Experts of a small language model: 48 experts in each of 8 layers.
Below are experts of layer 2 (counted from 0) of a mixture-of-experts language model. Rows are named router (the router's row for the expert), gate (a neuron's input weights, with its number), up (a neuron's input weights, with its number) and show model dimensions 0-223. Each number is 128 + 24 x the weight over its row's rms, rounded and kept within 0 to 255. Numbers have three digits each.
After each expert's rows: "comes after" lists some tokens at least twice as common just before its tokens as in all text. This comes from a sample of Wikipedia text that the model never trained on. Tokens count by the router's weight.

# expert 12
router:121139170166086141176081141138113173160134139122145126112146122135152124106130141114095065146178103104124124144116085148151137095134127079127126167141142124103087139135099136144135122109136096118108108154131130127098157109141096139085112174113102132167169115165124165112107111121145125176110137083117156116109085115148112127066146085130139136118160101116076158135142144148171087128103108105116124098133130124146085125126154078137087135137124152147118137120147125113127118131130120097092116117092139100143122110115087145142108094124120110083069154124138121138074079135120132162164101140085128134142141134156105109090126146124146111100128130090116128156155124118117119139137
gate0:124150149125144148102133162152146132114148115110152154146144108117157115112117167061132138078101119105085158161162137120125167101114127104144130140106135136113129097134147129105106163098131120124089103086131098111126148165148155106126098134154081095141127125177142103125134150117156120152108167117087165132162127154102144117116140129121131112136185115107117119132180122120106147160132121126175114165174106127113135110126135129129102130140111148117162171131123116156177167102101110106110125105156129083116108115142130180137115131104151085098121133135091134134124102140149159170175161119090146144162113152132145143129082146155131119089152159100059131140086147105146102118133
up0:119139094133110144096135116105097105168139116165129136134126127141130128139121090125113125123138104102157148061160123143095089162141095116089149179106145080105121145142142115104089123132133145143141159150115130168124134113144147069150167120117131117196115099140141119106073106142150139133094101114157122129109119146137140139132124151123195141112101096105129092115131143139072130143104150143159101129131144140100148124131110107114117130115124147080153149103138164136133071114162155125070166153089115126158142118136106075149148136099111098119129124126095104181123115103110099132096105158110157158157129160142152154110156097143112114136134158150129163119112103150110139087145
gate1:116102158112136149111112123103109097153150131085142118123070118157107121092120088108098141153160111095156130095100115107141099143130092132111100144121100107130134137134077083120146129079125114110115139130110104133145160091132091113108124145107100140113126141168129192105106170144156086122137150147133145155133132122110120114115176155118139138121119139140121107109149120151109136140097140141107136082149144141094142179103084144139111131114112144147124154071161143140108118114166114106129101109137083139110083162098110132144151056114112101140109144086073123106089145129111117151100103135121114095121112099123129162117159139127128124114207142171144124138105139137117093145098
up1:126098091167149097132096159099135149151124147119138144130097145128084104136147143172108119109123147116133105154119128091140114104142095105102138139136092143111108100151108119118085085093110164132140122114119086175111121147124110097101130151106126132074148117108155159119123155170132138134164168093070126140108121146190129118128108127146123133164131101080139152113146155166106130090108102114144121114144115122125141176104137151124166128141109120112091105112141129121103155103092120099137135130163118141130182126119094140139135107109089102059115125087133132107143159106074102141082117120115131137100140135121120158116147168117147132135130104089125170138094130151106075132076
comes after: " K", " Z", " S", " H", " C", " D"

# expert 27
router:116100111124115149142113110166161160123104133160116163108152108140123161132146110093144134153111148104139075119064124111139151135112135101108124154140128143134106110151134138142140145124141134092146120159141128108124131060164076116139127103108134146149119104170147111124152138130113159165106180114098110168116107130132107129110125075092110142101172084145089145090095137115138109132107136112101118111144081128142127137129113088081146126092137145078112138088140124125144121125132104092141112106096138122109124144139156151142115083166129095114090099126117081165119081105113150107119165177083146062109150140156086130112142144147120085105133104137122147144164140137121136124099
gate0:151134141133120097139112125132158124154139112150173096133123108136096125127065106112161073094170114111134118119170127152107154163117117145108119121137112109101107106133114144119155126134106102086133113158114145148127136148121104128138145114106158129081135118126142172156118119141122161154088098119135178129148162135150182128091134135157137155081192187107091103081122122161098111103144134093156141115195115150140126137139110138140123112112111170155123105140124148118145153193119130115125127112145158110145144107136124115172165119118154118169115120166173109128129133111073108114129134065147126141120153146090141129124130077161147113124120113085120129117143138100112091118127
up0:127141131149087154132118129114123115125109080121122117116148137114133136091099147077127155127092084075092129120138090146139146148137159149106130137159112138123106167145149122148173099133148123095121147154103131102147130159156165111120097142140089167088123140135176119146147141105120133062105128061169148162093125146144138140115123164138136093145135107093124153095129140104142116109126148131129126142149122159102115134153126113144154152098147122136114073118114150124127149156123077137168099133140141138107152091179147133160131118106158099080175101112124131129155104108127128082156106103108112142100140150096132147110116171160128108112120103089146146140126121133205144146158
gate1:140155141115151125116136119105119116088097157110099142124138097136151145128155095112085101115147149118101142134119147079137090150052114150139144147144135177109121118143151129161136162137123122137075121137150163126115118118161129115130125133182148144171126138157129143131119124157160153117183109109136102120126165173121119142103153121102168153147155139117123130191164076109106164118165128163144108161134078122111187101155098117126129127150144133111166090101112128122159115143157083135139104114137137117124131121111142111112126195152103132118131117156108131098107116120096127129146142132094129067134135117117095160113141099137150091112075155120094099110117123168129145160144
up1:116103102156174106120117131095094159140082128121166112199129107164113123144122155142104125112093142132089125163123152070163101116127118107074096117196114120147102073112116147126111133110150138124163099201125123142133138113150120122122115147132122118193120153157134123159161090129099132126114147105143116115178114132134097163103122135103104153131138138134109132114095127119102131130140143106129121103111145168114125134154095105182123128133131143077157136144102103122164115123135123136104115100161140092126126165169124127144096108084106133106152134110141139149141127103105145162117090143154143089105114109172115117179132128117166133117155143106150085103113156117131142158125
comes after: " N", " M", " the", " T", " A", " n"

# expert 26
router:098108102118173146109099114131100150085130134125122165150142098138148169115096122095168133156138116122137092138135097130106161113156046146122132161147099098096113104103144170138107082146155177152127103136119109117139075098152126094122157143162124164120104126122178082089095111137096111046127112136154128124162130089089141126131126121175116110115131116185119182155117112102115144131113150144145124125158118132125118131127134125092081145173140148149140107126116138127125138145137132134155125106138123095145134108101091127147130097113167151089107119107171132149112140150084141119096126135134111139132126129145125113135141111109117129130113189118120100129168149164127117105122
gate0:107134146076125162106133136141136096161088118122149112085127143118179132121149140117129106109174134104156089145130136140139089152153109126165175119133117108145127159097159101109142114131141122142094117153060112152147180145102133112124073139117145126127124167163146130157157169119150124092123149100141125120133141070089107120124128140170162141114102136117145063120098123144162099158130126122094115106146133155142147156145093128123111115157114145121085126137124128128135119129133140121150091088134166132116146149142134147140087138092125127098128125117077137118107145140126104120116129100076111126126127123150052095072104104113129101151103123101195112131151112118124150103158
up0:146147107150156112128129111136150101189182099121084136146143091145150140127131143158131087121124149192136144134133118128156106130129126127101136085137089103088164105144145134127108137115180079104110094138116143138132123138103126136113183103137106130091145105113109103106075127137166129144158119124139123113187127137120127148099139139131115150121157172159134151120142137126140154088087108097147136129166125118103089115153085140111093134131139116138176117143147161075147142115098117112174090109114090152179134099131134156114115130128164103157176116151105128122145168126171098113136156146189108101135150135149165131146119160117156116108111129112106089118123138143126120153129
gate1:146140142163107169153144121094125122159169150134142172120149146161111133155142122125133086142084106157122132153119124115143123092151152098137133124105093136102100139129114176116122137136172145123167141103182154103149120110113146128105125113110077101114118156103148129140151133107102095167146139139092094097126182128108135099132108141083139101106117183133166086119117129145107101149157142125077115101154103140143151093112084120145140122141126140162096101116135120121116133131159128085151102115119142104111115083069116087124148098114168155100148138096141122141138129057098152155146158085110109128104121097127124125105150108165088099111119141128107157128144139131156153164115
up1:147157120142129134096122143136123143121176120144161130114130163141116115116132133107122087177136141124117146119139125122142101119144107160157134138107114066084138159134118106098124128122111162112077167080145166173145141135169143138144164144160106110113092132126163143088089129152135137106164156167109111147131161137070101142123144122108112117147108165093085132118132116149083118176152093125165131131103141101124099143143114122085109128121112173118180113178142129094125125093113131097110106126129108143090139162112144103092134125163139059114154118137130122166143160159098131127141167088104141106091138126112102146139134139145091146145146133130114102130120178147156111087121
comes after: "\n", ")\n", "s", "3", "4", "5"

# expert 47
router:180114133131108123113149093146115146130123110137109139106138113160129120099106134098125098114180108165134132153091090099128167123138148114114134126126128143112103125158115166181153096098100144145118113162154129120096182149177113168099096130132148162143149092159162117132159108138144148106098142117126147106151117142154138126075153135086084131104132085138104189136124148098175135164120114154156143122128129148085103121145129132121153127118117118126159106069114140163097163132100114132109091138132143117139095077148107105149135130130160102118111105108162113150143094126152087152118117124088112137119132151067110144128133110106111078112154140094103160115107128138129104146180
gate0:098121129164106131119109151111139116123096107081118111107127134146154173112154122110125107153127093164121162094091089094083141133122119154132095135082143160151126105127147173083123149098196137165152111138154111105143119145122117145119115095127143084103104116138100157143124151124128138110143141149092133116113143125115115106105130139168140171160114122117144181123127177135153180119108109154164128118142183146141095128145117120086135149106108144083172135085139108113143108132162149150137111112105070121156136077164097155121112127129108132147164116123144120157132125129124114129110120142107171130156117102117103100096129182107125186104126122110118107124126156133097175123090
up0:151135132099137158131117092112130153163084148141069137116101149127138160127138185153118116126156097189176154122151144143085121130120134165112110129101115162147131100135126172121164120127109131142098100179130176156110123095148132141107113141131109135150155110151087166157141176116118112081127150121156143145099107131139118128132092139126140119132137123139119151078114111148123149102155155091154136143155166145130168146120097104132141135123134134129164147114147116141152121093125127132111139099144090168072123130140118097140172139170210116127141116116119121146155136106122121089136148138155095131138137167059148132127142143128126134155117150133128117073152143168133177114124
gate1:157121124088150113133118125126149180115141141112154151118123100089133131127150135099100131111146153121170112107114104175106171143107151135103158111095155149142151114125120169113172101158155146109094117156122144119161138096115142126103115129118160125141126164156132116137124075169127086122134177152113090154123167134160133163133109157096153107121137140127109127164110123130146095139157121130154139126147103104121134130133125140127150105152084149128097137134094099157103188114118107123150094156166123130117150130129197100140121110126132119160114086116120078152174079132121118110170100139134113127175141130134158122098115150084162105114170164124125160110138060144107163132115
up1:079129140162099150155080143101106132113153100093106155134149123138076102151115100083147117159133137159107125132130117161132120152103111122099119136146157109092087111109123143153135105102161126166081117101130088110110155113106106135091097136112131139136091107135116146122160175096147143142114143119143107156085115154105066134120108103128123113138112139164114118101105146115125115129126105081149094149141104129124153116168153152128148126098127141139137121165159123122110136105150113130142081123119120118111104102130114085124160140103161121115140106137113143123109158128145187114070099171117109132092136137100111140167116102109149085084131068079160149106134111133170163163118
comes after: " G", " D", " V", " B", " R", " J"

# expert 28
router:099142118112099140104104094154146156122136160151154105142125118111115138158122107100162091151114129122146145132121104132124083146073100149158132128153104107126152119151140081144112103120072147123160116106082135128109111108097119123104084132144123170112164098109162145114110171152148124101151104098113145120103125120113132147116138125162147103129158112128140147119136132137169097144166169128113080112161140144177102100067152087120078119124125107150141148167107126139156156110124110118166146081095134131130096114095146139179119123087145134105189127117139118157116099120154128109095131130092113140091165159143142145108124116127096162134125124124130108085163099078093105109130
gate0:130130137142060121109115162129133101103140103152114133105154164101132138157116121091079121135132125135099138142137172123167104145142153101129141168132082137092101099163132135126112154128121155097146119122147163143119115159104135114103138087133135103144141100094175151134165221119100103108159091095140156148126146155146113135159123125135172115159150133145118093131105165150129149112125167090154089135136121125147110159106138129100129127062120104137109119137123072090142096110113103113104103120105100155154100124138176156148136116131127097122124141124095128116112099099155131108112151138099112103120121168152119134088130158076152136126139107130127144111104148143138099135071
up0:116153103111140080152162131123165093099116115148141078128102117103107094132118119125101113129141131134086153139137091129172142105117145104155137102114152159144153127106144128143139130155127127156150146137128178104151177169134145155132087122099130129146117152131146140151116156134098128114145135132116103129135153149115080127119108129124122130110116119119128111141141160127174123198156168119145090143147103131129166120106150141140133146128125093181107144148128098116154034167146141146186158137140136137143139097148131116149138158091154099157125157148162086124125136128098124124082086100175139156130085119119115132136103123130145177106166065123145143081123121108145114148134
gate1:176146135122105136159114123121141093117126166169128152157121108158111099151126118146115117101134109101123104071140168091173190164097155148120128115151143140150122124099133083122127123135103100139145094135118107137162116147087100137174131107133149131136078136095144099139134163148131098122101154133146099136109083142112111133138143129131088112115106098149121143148116138152134182122112161122096112097167111110101160137135118121125139113098152143095122113157110117114163159122138114092151177161114154151110150119091112099136130105146132116087121117147134180118101116080094124140173127134151173094135108089101146129193097128150116084148110144140181142169140135131116138141121
up1:122129142134092118126088142112131103078092093109064126141155112152173151119123132125146123114159129115089137125107145102094180138121138121169118138077131160102162115122138146129115127133133155107156123146140111157105112153122150125110153169086098085125115155160087135106129102117120127123135123129177149153125117077125146143122152124121126104198113165129135111113138106092138117101118129152144133146075144137134140134113137136112127158160120106153079143117101164154125126098149151117122094057173143117142098115158147139165119152123163171139140130171140074108117138119113071098124108164078102118096151129146104149113138116140128156108119092128115117102147116098138079124136
comes after: "1", "2", ".", " ", "0", "3"

# expert 6
router:131144135109136119089138123106127151094112103149116148080120124104102165115108163165101122139113120109130122160131078096155132120112084093154134160125136124098185130138144134157116104095100109073190164108162144139128131136145122119100079140121161110108101108139158146092160129173129104129109100127132180143131112130171121163130135138101120137155112124112108123127088098152119145151116128131100093126113106107124157161133173111115118093092097150142130123107100190110169110129121096101137104130104138135062125113066145089145110170121142143123114130131140093108166104127097148119100102121112140124131153150115155133138173079119112121150156150107108132138164121124099125146162
gate0:152116086156141124121157146147156108107157155091128100115137088131153134140111105107096111161135119121099139145142169140130074124126147124117165142160094155111112167162073170107094132107101133089170156157120116160141143125162118116138094088140108126133124128086156156067115135128139098104115112122119163091137122140119149136139108158131109150152152105159103083141139131147148145112120138112081117134177128128154157074127160119131142135088142103147175166153173132123126148102131151115115106176121140135117110130108105121100132101125126123129093149131104124104106187151116146142112113202095148119139095164111118125149131106110124137111148142074099105115104148138111168139106
up0:142115132114128169148101117135109135160130124116156156129162122146107110112126109112117140156163120179098131151129142093135135164134082085112105163137161123110139152128159121164124122164085096114111122108132120133127145181121061116106152126143115134150161133114116106119145103128109112128131091120169077162143134165123080069115073153103104199105113119135131152109067107158137129144120062103128102101150086135140133131121141139144117081124110123127158129117158139106145112112094140119132114129096128127115130104111152114122139091115130154108108122147129160139145147162135147123097151140146098129157111158131126113123159098078130122176131108169131115125179161160084125092110
gate1:123135053139130159142130176147120144138113081164112137144130173166126117138170137115108156159124119149158134124150071114125140097116160135162105124145152098124137087129106094112121115135137103120140146111161134140099155133132141106132104131135132102059155171127157137140125100135141118129123161088113143075153138110122155102170122150118106141132073143103073121133142138142147121155129147175107142116111122108137123164122137149143149094181103115144151114147101148128109127097131137099118141120122085188118133142108135113137108156096140083119111140145178114150122119115158148126104112121107151145127137124081111132177159133146160136110156190167103127126131078107096108104149
up1:122127110120136152112088158102158168129110114124152096134138093118192137129111109124112101169158112141119116104132095127084103116118148155108126137119100160134186162130130152099099115156131155103110134104147123078117126120134138115165071122095096124092126144137158103154135149096132120092164119117105101135119116118072122121169119109120127119116109134160161124129117121158151124117130138124116145156137086091105152143117142189102128103150088147142089116110114087116101164106144114113117125104114129149135136157161126146145101117125178139163131162162039139101145118124135173145086121109148135132162096109115125070110110110113095134117143159133121076118155163116109134136122
comes after: ",", " the", " a", ".", " and", "|"

# expert 14
router:116077117129106142142082155136097124079088084159174124154106128113131180121104104150100109174150091114135164090071129111146125125156129147106125145141181140144116121101070099166153126127094161090139152125120128132143108107128121149087109138122102136165098102152124102126123149147138107142105128090124144126129148149145142148130121105144133119095138088120140137145148152113140114137126161121132103169135159114136078087124177133122123093123124148087161080109156125120110112091148141112151128130097094140118124123113131105159127128107159075142134116159162156174145099105116097139120105139138122085136098138138127142134103148174127107138144100102138109203140132173141128144145
gate0:144157122161138103129131113124094127104105120126165123152133160103087119115152071155107114134076110134142101144116111154099127134154167108133124130118127114091083089101079108127156164081112163142103128125135115117168116100105113117117145124085131129109102157144150106108156112146147120148113170157141123111124106109156135112151156100138152110164065135121130149145100137186113151119093121146096128125090131078154145127088153131173100133136134163154126146137119086122162156102130125104126135113108130145153072104173126065076138164128103148129157121148159137127111126120094142128121119085143147091128118107120082153142166126135122110123134125095117089161129153138123132180131
up0:132135130147185102136160139134136103133108122145140125152156126097130112095097128178105114067130113156140144117191138124121123136141108130144147113129087153132119082175150111120102159177145096126094143106125110137100126157127127162104122108107121136079136145182168159129125154128105083130145127092119132151207093139146141166122124138155125125145156113158127163134145167109145098094120180122107141117108117126131114142082122152077158119109124133101112110107104132112088139112153121169154102139090133118106132111120114150167069140140105133109141138112144128119139144177146179114144117137140136148143126135155098107096115168096099087143113170123127126084141113141120121150151
gate1:121130115068141159112152165094115180114114153125128114110112138118081091132116104142143076113144109081133111159078151127146117142105123105136182129136135124123158116101159150107135113123134129116151139148107104131135136111142139088140129130154123155040170137100126090145150170133197110118144177120118132165098112127085125175158120156102121106112139130138103152104176135122082089128102127146129103133132135119142066134134157141142153127120112129137145139147151152135141093107090089171077126083092142158118120150084130135143122115139158153118134108131158136151106153131131083122109107179150144130152107155104145104135125101140130094111105126112131121140123120149139143156121
up1:106148108120157110108118166092134123132145121128085173139115146167111096156114093114115102159109107117135161143126111129151151103128121160136157180145171144145138109118129125188102106137098092140094162147147150151127151136132089120118136114116111197141116146131102106138090121131130109104110148153137128103082111132178124144105151116125117104141114161099100168115114135112124138085150121166119191062096144151121134125163104160150096145165123084075109135159121158108173118132135123112135126143114145100114119122110133149126106114156145119118097120117143094136138116143144124101153145179079135103113107119156143140093099149091113129130152114128133100148061151127153095116095
comes after: ")", "0", " |\n", "5", "%", "3"

# expert 15
router:126140176143147160092089113143132160119109117106089153143108138137127126151099078113118125080117080151153106150102109109145089104136100141136134138176117151112116107078156130136143137131120114141129108148114140159098118097085119066149130104137108170165109129138153139102076143095144102152115121140144186099134094160131119073127130160160166117130157134131159120156156111162144158111164151123072108127127118149114124108126177136124151136144108192145142118123111117127134100110131124124138118117138120130086149147107137152167121133119124147127159097141127085142116138134142122120147103083150163094103137126178098156129141135093111136104130132122166156104168118174139172144097
gate0:149138163116140104137102127160097181129144100126117096158153119100168138157137104083149107139078126117092152127116096123105131128135113148120133149125204129128129153140125126118099123127118106134145129141128103118128137133129153137138188101101148110148087060154127120106068131142125113117098119124127158119176129094114154151145101142100110161124105128129085138112161129088145155142100119101114164108089132155157143119136118116135155148114110128114188168089158106132125079104108112163112118158150119151160142136090130148091125138175148072109119106122121123119133110108123129121161101158091141153124114116116076131109109118099148096103199120135138144120146146110109126155088
up0:127142103146097150099183127136092108155147134147110154064108127111101144113141170123103126132139127141148143112109123135101123115095162113117135155158086134168122111113108173090164142101143155134151150104106141105121128092120155138167148090110157112158105165106130107147117154120125118124117116106149123153138083124075115132151146124155134115139137113108116120118143113138150167103114163119149102118136154095111060141148120099137131171117091140168125101124119102113121163120079111100115126106123139107126130137151112116140107114115061114129144136144157109143116152183115083103090140130113150132124115141114163144121054097140091098110090144078112096136089096132109171120097
gate1:118132151111129068083140106171098129129172088149080111168146159127091121167117073087131115128144175091147134140135098109178134151111137168098145124142131187107113165124077152120062132166145096128093129146103122102108160132136153135122134102090106112139159131119134138123124130167105090136116115102102155110138151109113121144177166123134136114160104143140095133102139115155145137139126137142113110083146104127109131138160103129129144107103137173130121141114166140088121140141098169121106142131121123106123128140149080119153151137122177166157164105113132127150168140142156125162118155104179132101180114137150127128132104110115126166127120130133080109138119120136123127141109
up1:136153094109139110128111117122126121132093128111190110157153168067141117159087147130150137128136065120121147134127143117130105126120095091116122106119132141108096152103100105118111096123095160140113147181128144147170130114105131093134102150194105121116122131139133141132156151136154130146137151135158136106120056111157105159085120123120098114144113129128167114100088161147093122183096123152077125196105073165121120128106128104160096108138095122127123122130100132126143159151154100140145152135133112118136135124137139121102114127108123084105097104139114134111156113131092088138124113159102145140087109125096099124151124109153133114098117170170168093149137109168131148128143
comes after: "O", "A", "E", "I", "U", "R"

# expert 43
router:094149129097109118094117125168186119141103167123164132089169138113105131169088137111161150129160140134127100125148126105075122118061124156145116142140148143067164119149108099172140095116086125145140097095118113106115103138157071089132135115136144131124127151143094164149086131148134110122101149120144135113172145128088151158158089169144125126127153149132114146153151124089131119142149150135103070105153123127155095130112179102127134149122135119107150156155113145129115128123124141124132123119136126142118093119113157133138115137091129133116175132090179094177149121107139109110113112111093123129123144164154118147123115142172117156103117117132160105116138171104139070120097
gate0:082133169095120074131152096115107142146166121114149136143115162106156128117127125156149152113123096096129107112144121099122136102104109139148098157104120133148140106110122154176072183085131134133153124159147151117163169151147119119146124144141161126079124109154129153126114110131139157140130126100089118140135100118141124137089138139119164166130087151147147127119155151150101146129167105106158107138089135121174165120154115158128120135116161132127105153145135119159162109092141145125124200184146121149144141120092102125123100068119141108147106140142137147134134140108078136134129146157105125146156180160177131131129156133122116136136158163103139157096180094081130146104155
up0:141127138197159133143158105136118141159131105104123157115109091145128139102161136150089070128157141135120152110101154099108139106156192108178143119136137116160127168130127094098111094154112104159140126111124106136091101113112103129137105170155151140158097135093113132139143106126085150133106116163100153143162156124128112098124177131126130106138133128085122116127131146123124088129148120127098140098113148111121125204121127108072139094118143135171150080124122164071140146108115126141117101155087142104138118158105103164120128122108114145089075097135115111097164137138146123122128103105154117142082095124094099118146131092117156093103142105126150129153111136164114101140134
gate1:130089095136154109103106143121148149149106150145127148116133132115072105120145118141134149144126130089151119123161129135121134166123134128121127157096178092136158130115147161172101126094136170125133129161133101132151151131142129117092150100128104128131119122143133099110093107143127107153127085126090181053131100082109144087155112080149134147135109150073090104138160121128100167059154147151135124062138112114134136129084138145152090156123140141146118115153151131178104142119142134125116092128121119112111076090122098162093139144087146153139155101116118143145141125137109159153075131117142127160108135125159122153094142111107124142084167142109144105118111136121134125089100
up1:154138113153117111099134144120113162116103142144138165117110147138102103120139165147105152166153112084138116124113097112136123186134158125126130146092171144176160096096098128156106152100123146095164159161142114135121165108118172109063145094107116141101149134121153145096147144137097138129086102139104178115130130105128146138161092086110128135128158150119128126119139135119106152044125147080124148075167103122133126125117176071139125091137094122154152108180146139144122149126136122115090128101125092115134121100077126103123124116106112140136143127130149108158152120123103185157124124121112140109112129148095147100115152128169111143144138106146159082109134156101143140140136
comes after: "9", "0", "1", "2", "8", "7"

# expert 4
router:129124125090178121093136118133143149135107101120088115123115127140119138138110094076105118106102107128121102129123077104104114119117095141148133121127091121101139131138179136175139106140118189129152066098142124138170113164172116184165117116128104117155136132148141130151087121119091096114114127118108165152138143131124140153098082137135148141103124109207116134118153142097144093102155146106140081176111105089169133117080151120096137142154143150121133126114138145142111151182170152153136123109134146159122061117112160144133111114091112143092125131124153094133146136158136131177142142147105082098102114149129146139123156140134112112120161155142156123106148139115121131141137
gate0:135172152120138147100134117108165130076109125084128098153115117124101144172134137142142108126124106141113136137154139133126138151155114158125136169129145123146126127093109092095182124141130097117134118153131157140139099099127162120147192166181112060157129118118114195095119157144123130122123125116134126136107089109134134128138074105087138142142128112114103168169110131125092112102150140111145178184151108152164119124154116137122113111142132142102101110147152108176081153083147119122114098110159144126110071134113132106103126099120191104115137150130132113120093148129112108178138094096121142121129128143098153070122149154127148156126118079137125149100122123138124110143141
up0:147123102123134166156072141130072105153131151183150158116136113127141136128158099107155134152094097109123110142079170103123124109125166117131131117149118114153098121163160123102148160094141126139136154190092121153144088100137152115101150123098135137158121095151131132120124126151151116173114093129092182103127130117111150153138106128101113075139166133159138128112201122082114143137115151109118085153096168143146118098142131113142099098103140093118118117145121173132078101132126151171138132124138105124153134133111123087121152160085139136114112156141127142140120139107109128127133112083173088099153120086125154136141145175127104122102140113128145147131104178135146132103148
gate1:141122141139139122163126107109143104143169105125081128074168120115134139109135135123134095085133172120097110155147117121088135095091103122177125154116184145145132148132194145150090126141112121115123127079105144105158158150122176143092121165128132118094112138169124111118164132164133121123133118116117118102100098109180121104101113130149119168143132122136144140129163158138166167109120182144137135140143102133130132134135154113101115141130107111129151145075113067106071161133131132129146154153120111143147090086179108133129094116095118143171150102150134153130123113189152109141167126173119129106136133142126119165115122114139120161120155111166109125170111118109115148145096
up1:110143113125133124150145118132130098113125104145132132112103115144123118126130127112103083178158145088107134110134121156098127125153139153097116118103101137130185144137121143163123107115125107098164127165136140085104131123090123136178138183132159193101130119126086147136126099131123130142139154142146110133107127130167132094116154120067127113145119113132144135148128154171157150074126086063148130146118093148123101102170121071115143083127103118152154161127095163108110115135114147103134142097106131141115128187109140111155154127135122165112100116156113109085131122195121176138091091149137091131107110099124146148134109120106173087150139134173127136108112130112118105112094
comes after: " ", "–", " (", "-", "/", " $"

# expert 10
router:144135127104134121132147139151128127084113124102098113141138123131089157150125096064162139114092132150156108123084138101114092158112113124145133144091120123128119133156143093144150133125085176128122059088163130129136127162136082131136104167101144165136136140160147163096117167114125087106091150087089121148090164107110121157159122128122148116098109137165103152131133118134137082149131139094131076122112112118103125101080150110116099136145166129124099104100134170091168099115128134120119165070122118128123108126088155141137099155071133133075175126107157116120151126132100150132109151143133116123084149119118161166100110094123105129121139093136146129121108123118115128150140
gate0:121148152140148132168113133165148144111131064132119145164154153125114123143103090156150141120123144122137096132120127164099126138137085128142150114143101079184090161093098105075173121100121175127144168157109134084111135117123125180127157157156101157120106123153128139115133153086095136125111103139090108128126095115166153155120119098110152132133082140124102100095128168103144132090104171099111130098132178118160106112090169100161105137149150110138120114097105131094156107108164145147142123121169125128109104150124143155111095131091123125115117114090144147113115116112132097115136156111129085124142140109131099143120112125160144117113142149142107110074109123152174180142118
up0:148155190117148098097124144159156118127124075133100121128144164166077119176128128138133121101157129146153145120096139166138116080150106110098102139163100147162155199110100093101146137153141169095129123145117162086137100103127107118106113117159098148131121122154129103107135182118130120079111112114169108129113163166143139138100113130104112116125127108130130131113104140146158116122126141111156083152071132138147150090101118143151129109146143156120118127109117144114113130144181143167140118135138165102148100140137123128103103141078111154107127128108118131087157136131146079107165137124104100102134122111152101138120149114152101102153114136123121111090111153193141106177109
gate1:130115133131129129119069110150129116115128105123134104116130135161135136130120133138137196106118085125141119136132108104118108118159177109090133164067104097093115095126124109164159115107109124143132132173116093125138125123116112112124150143058133111131150117138123114135129129105143136123084095112132122172108130101073116179120141162127125125173116094126107091138066093137087127148050136133154120113127137087107136107109113101131110142132134162110164121133113154148105121123107139113118078181106067107088138117144113158131120163170154122150114151125140123126095160125074105166153124145125132139131138114070116089121112164120154130109116095120126142155128121142113136165150
up1:108126121119158097107138143110114130161128131119127107128166167117118129084144096106133081130166133135115133113152139144111148148116094105131125134129112130135140117136135142158148152181156122146141091088149178136135138137141122077129148128195147111103114122156172143157122151140176111113167133133128169104182147148138147102092144143136091133106136172139146129163155094168166156104182123167121126110108104141130140119146133204154102135143121108177130089136109111117118115128101142115144140112144149100128132051107110103131098126085113115127120174115123164116140135118133123098151133088137120130125147152113180135136140117141105142139151151168139082123123148061129153106118
comes after: " ", "–", "2", "1", ".\n\n", "9"

# expert 9
router:156112122146120133094150071176136135121137106131092121091119106127102154123104118137113128149116135127134103186102146103095104127132124118179147127128132154149136136108134103108120144150104106108135125139105145114093150145141139151134139120111120156088142107114169105086154100157132164115109133110131127154094188162166167155164122108135110109094119113130102186123134119184112085130100092112105117132144179119109126128155134143109175129148126128093150106144095201131189142104092126126107126127138133141104125137179135170149117100113150139120112157064135129157155156159173127131140116113114161122136133134113108105113147093114108165143083106134119135141096096141104162141150
gate0:109107152141097125122127122132136121131089134103123141187129177137130158104133072113138102168117122123133152112120119125116073145171127152142151100126108154118160149111107099139094138132144123122154134144123093131142132153151138122135109111139086108098141145164147128138168105127080122126160097142127071102100161133115150120125108112115112115132106116160136134114189139099149134116134092138141124125151138135117094114159065089089150094128107136150162109161109104108123103143088145134090115177200165186136112144097127138148133115090120158125134159127138122128110088143121106112102143138134150151112143156087109137102109130147129117159155160136115167172162116085171177116127
up0:122109093156094109079156141144187090151118145103140095091117119083111126142095133107135094103154102146127142125119112119116119153141078075108080127121156136124110112162137150156144128128116081145112133090135125132165064169157127114124082163124162164133135157145129174081152086092162072118103130100121174146134121127163120103112133122132139141125123155138111144104094113126121162149122097132138134130129123165132124154127134118128160102093141149155119133140137145158151155105149192118122132087191115143130060143120107142137111123125115142122162117101143134146146102152100132129088123132102123155134174119143135141138137074102158145095115112107120116137134146127119150114137
gate1:144084157094143157181150130142111157114146128109106155140155148144130113160113141125125125111127142152140081140121139113130161097121141144158144102121154130130069114149142147110100097130135122148165092134131115146098147088107170143158098182139105126083134140111145130114103133162086156098073123122130102125136142142132153126142122117173106146124132149133137113149085115154090119129131114160132117107139150136147134171101102130132166100123118157169124095152101131114142118094123107137157067143115135155149169130120162155162130156101132104131121088086098113152117108154138187105096092083110096113137136151100169119110089118127105118130110146142072153097093127161164144119164
up1:105157152121127130118142149172118156129147167146133118154154094178122107093118152139166135137179148116125129134101121087156179143101133145169096138176126129117100120163163165128148139140129098184130145095156145156151131074112095128149120166164150088128115099103107113105097128087125142112089111149134135204129127142124105124151092148144120148124153094130138143090179111099150149114107094132102141106101135109100108162127143152136149115136139125142122146134143107112176124136142173111067095119153129106128106148132130132108121146131132157123128106109105150134095131141110130159095125114159168090135163125094108115132128085086124108126107151119148138142185134091127135158121
comes after: "|", " |", " G", " g", " d", "-"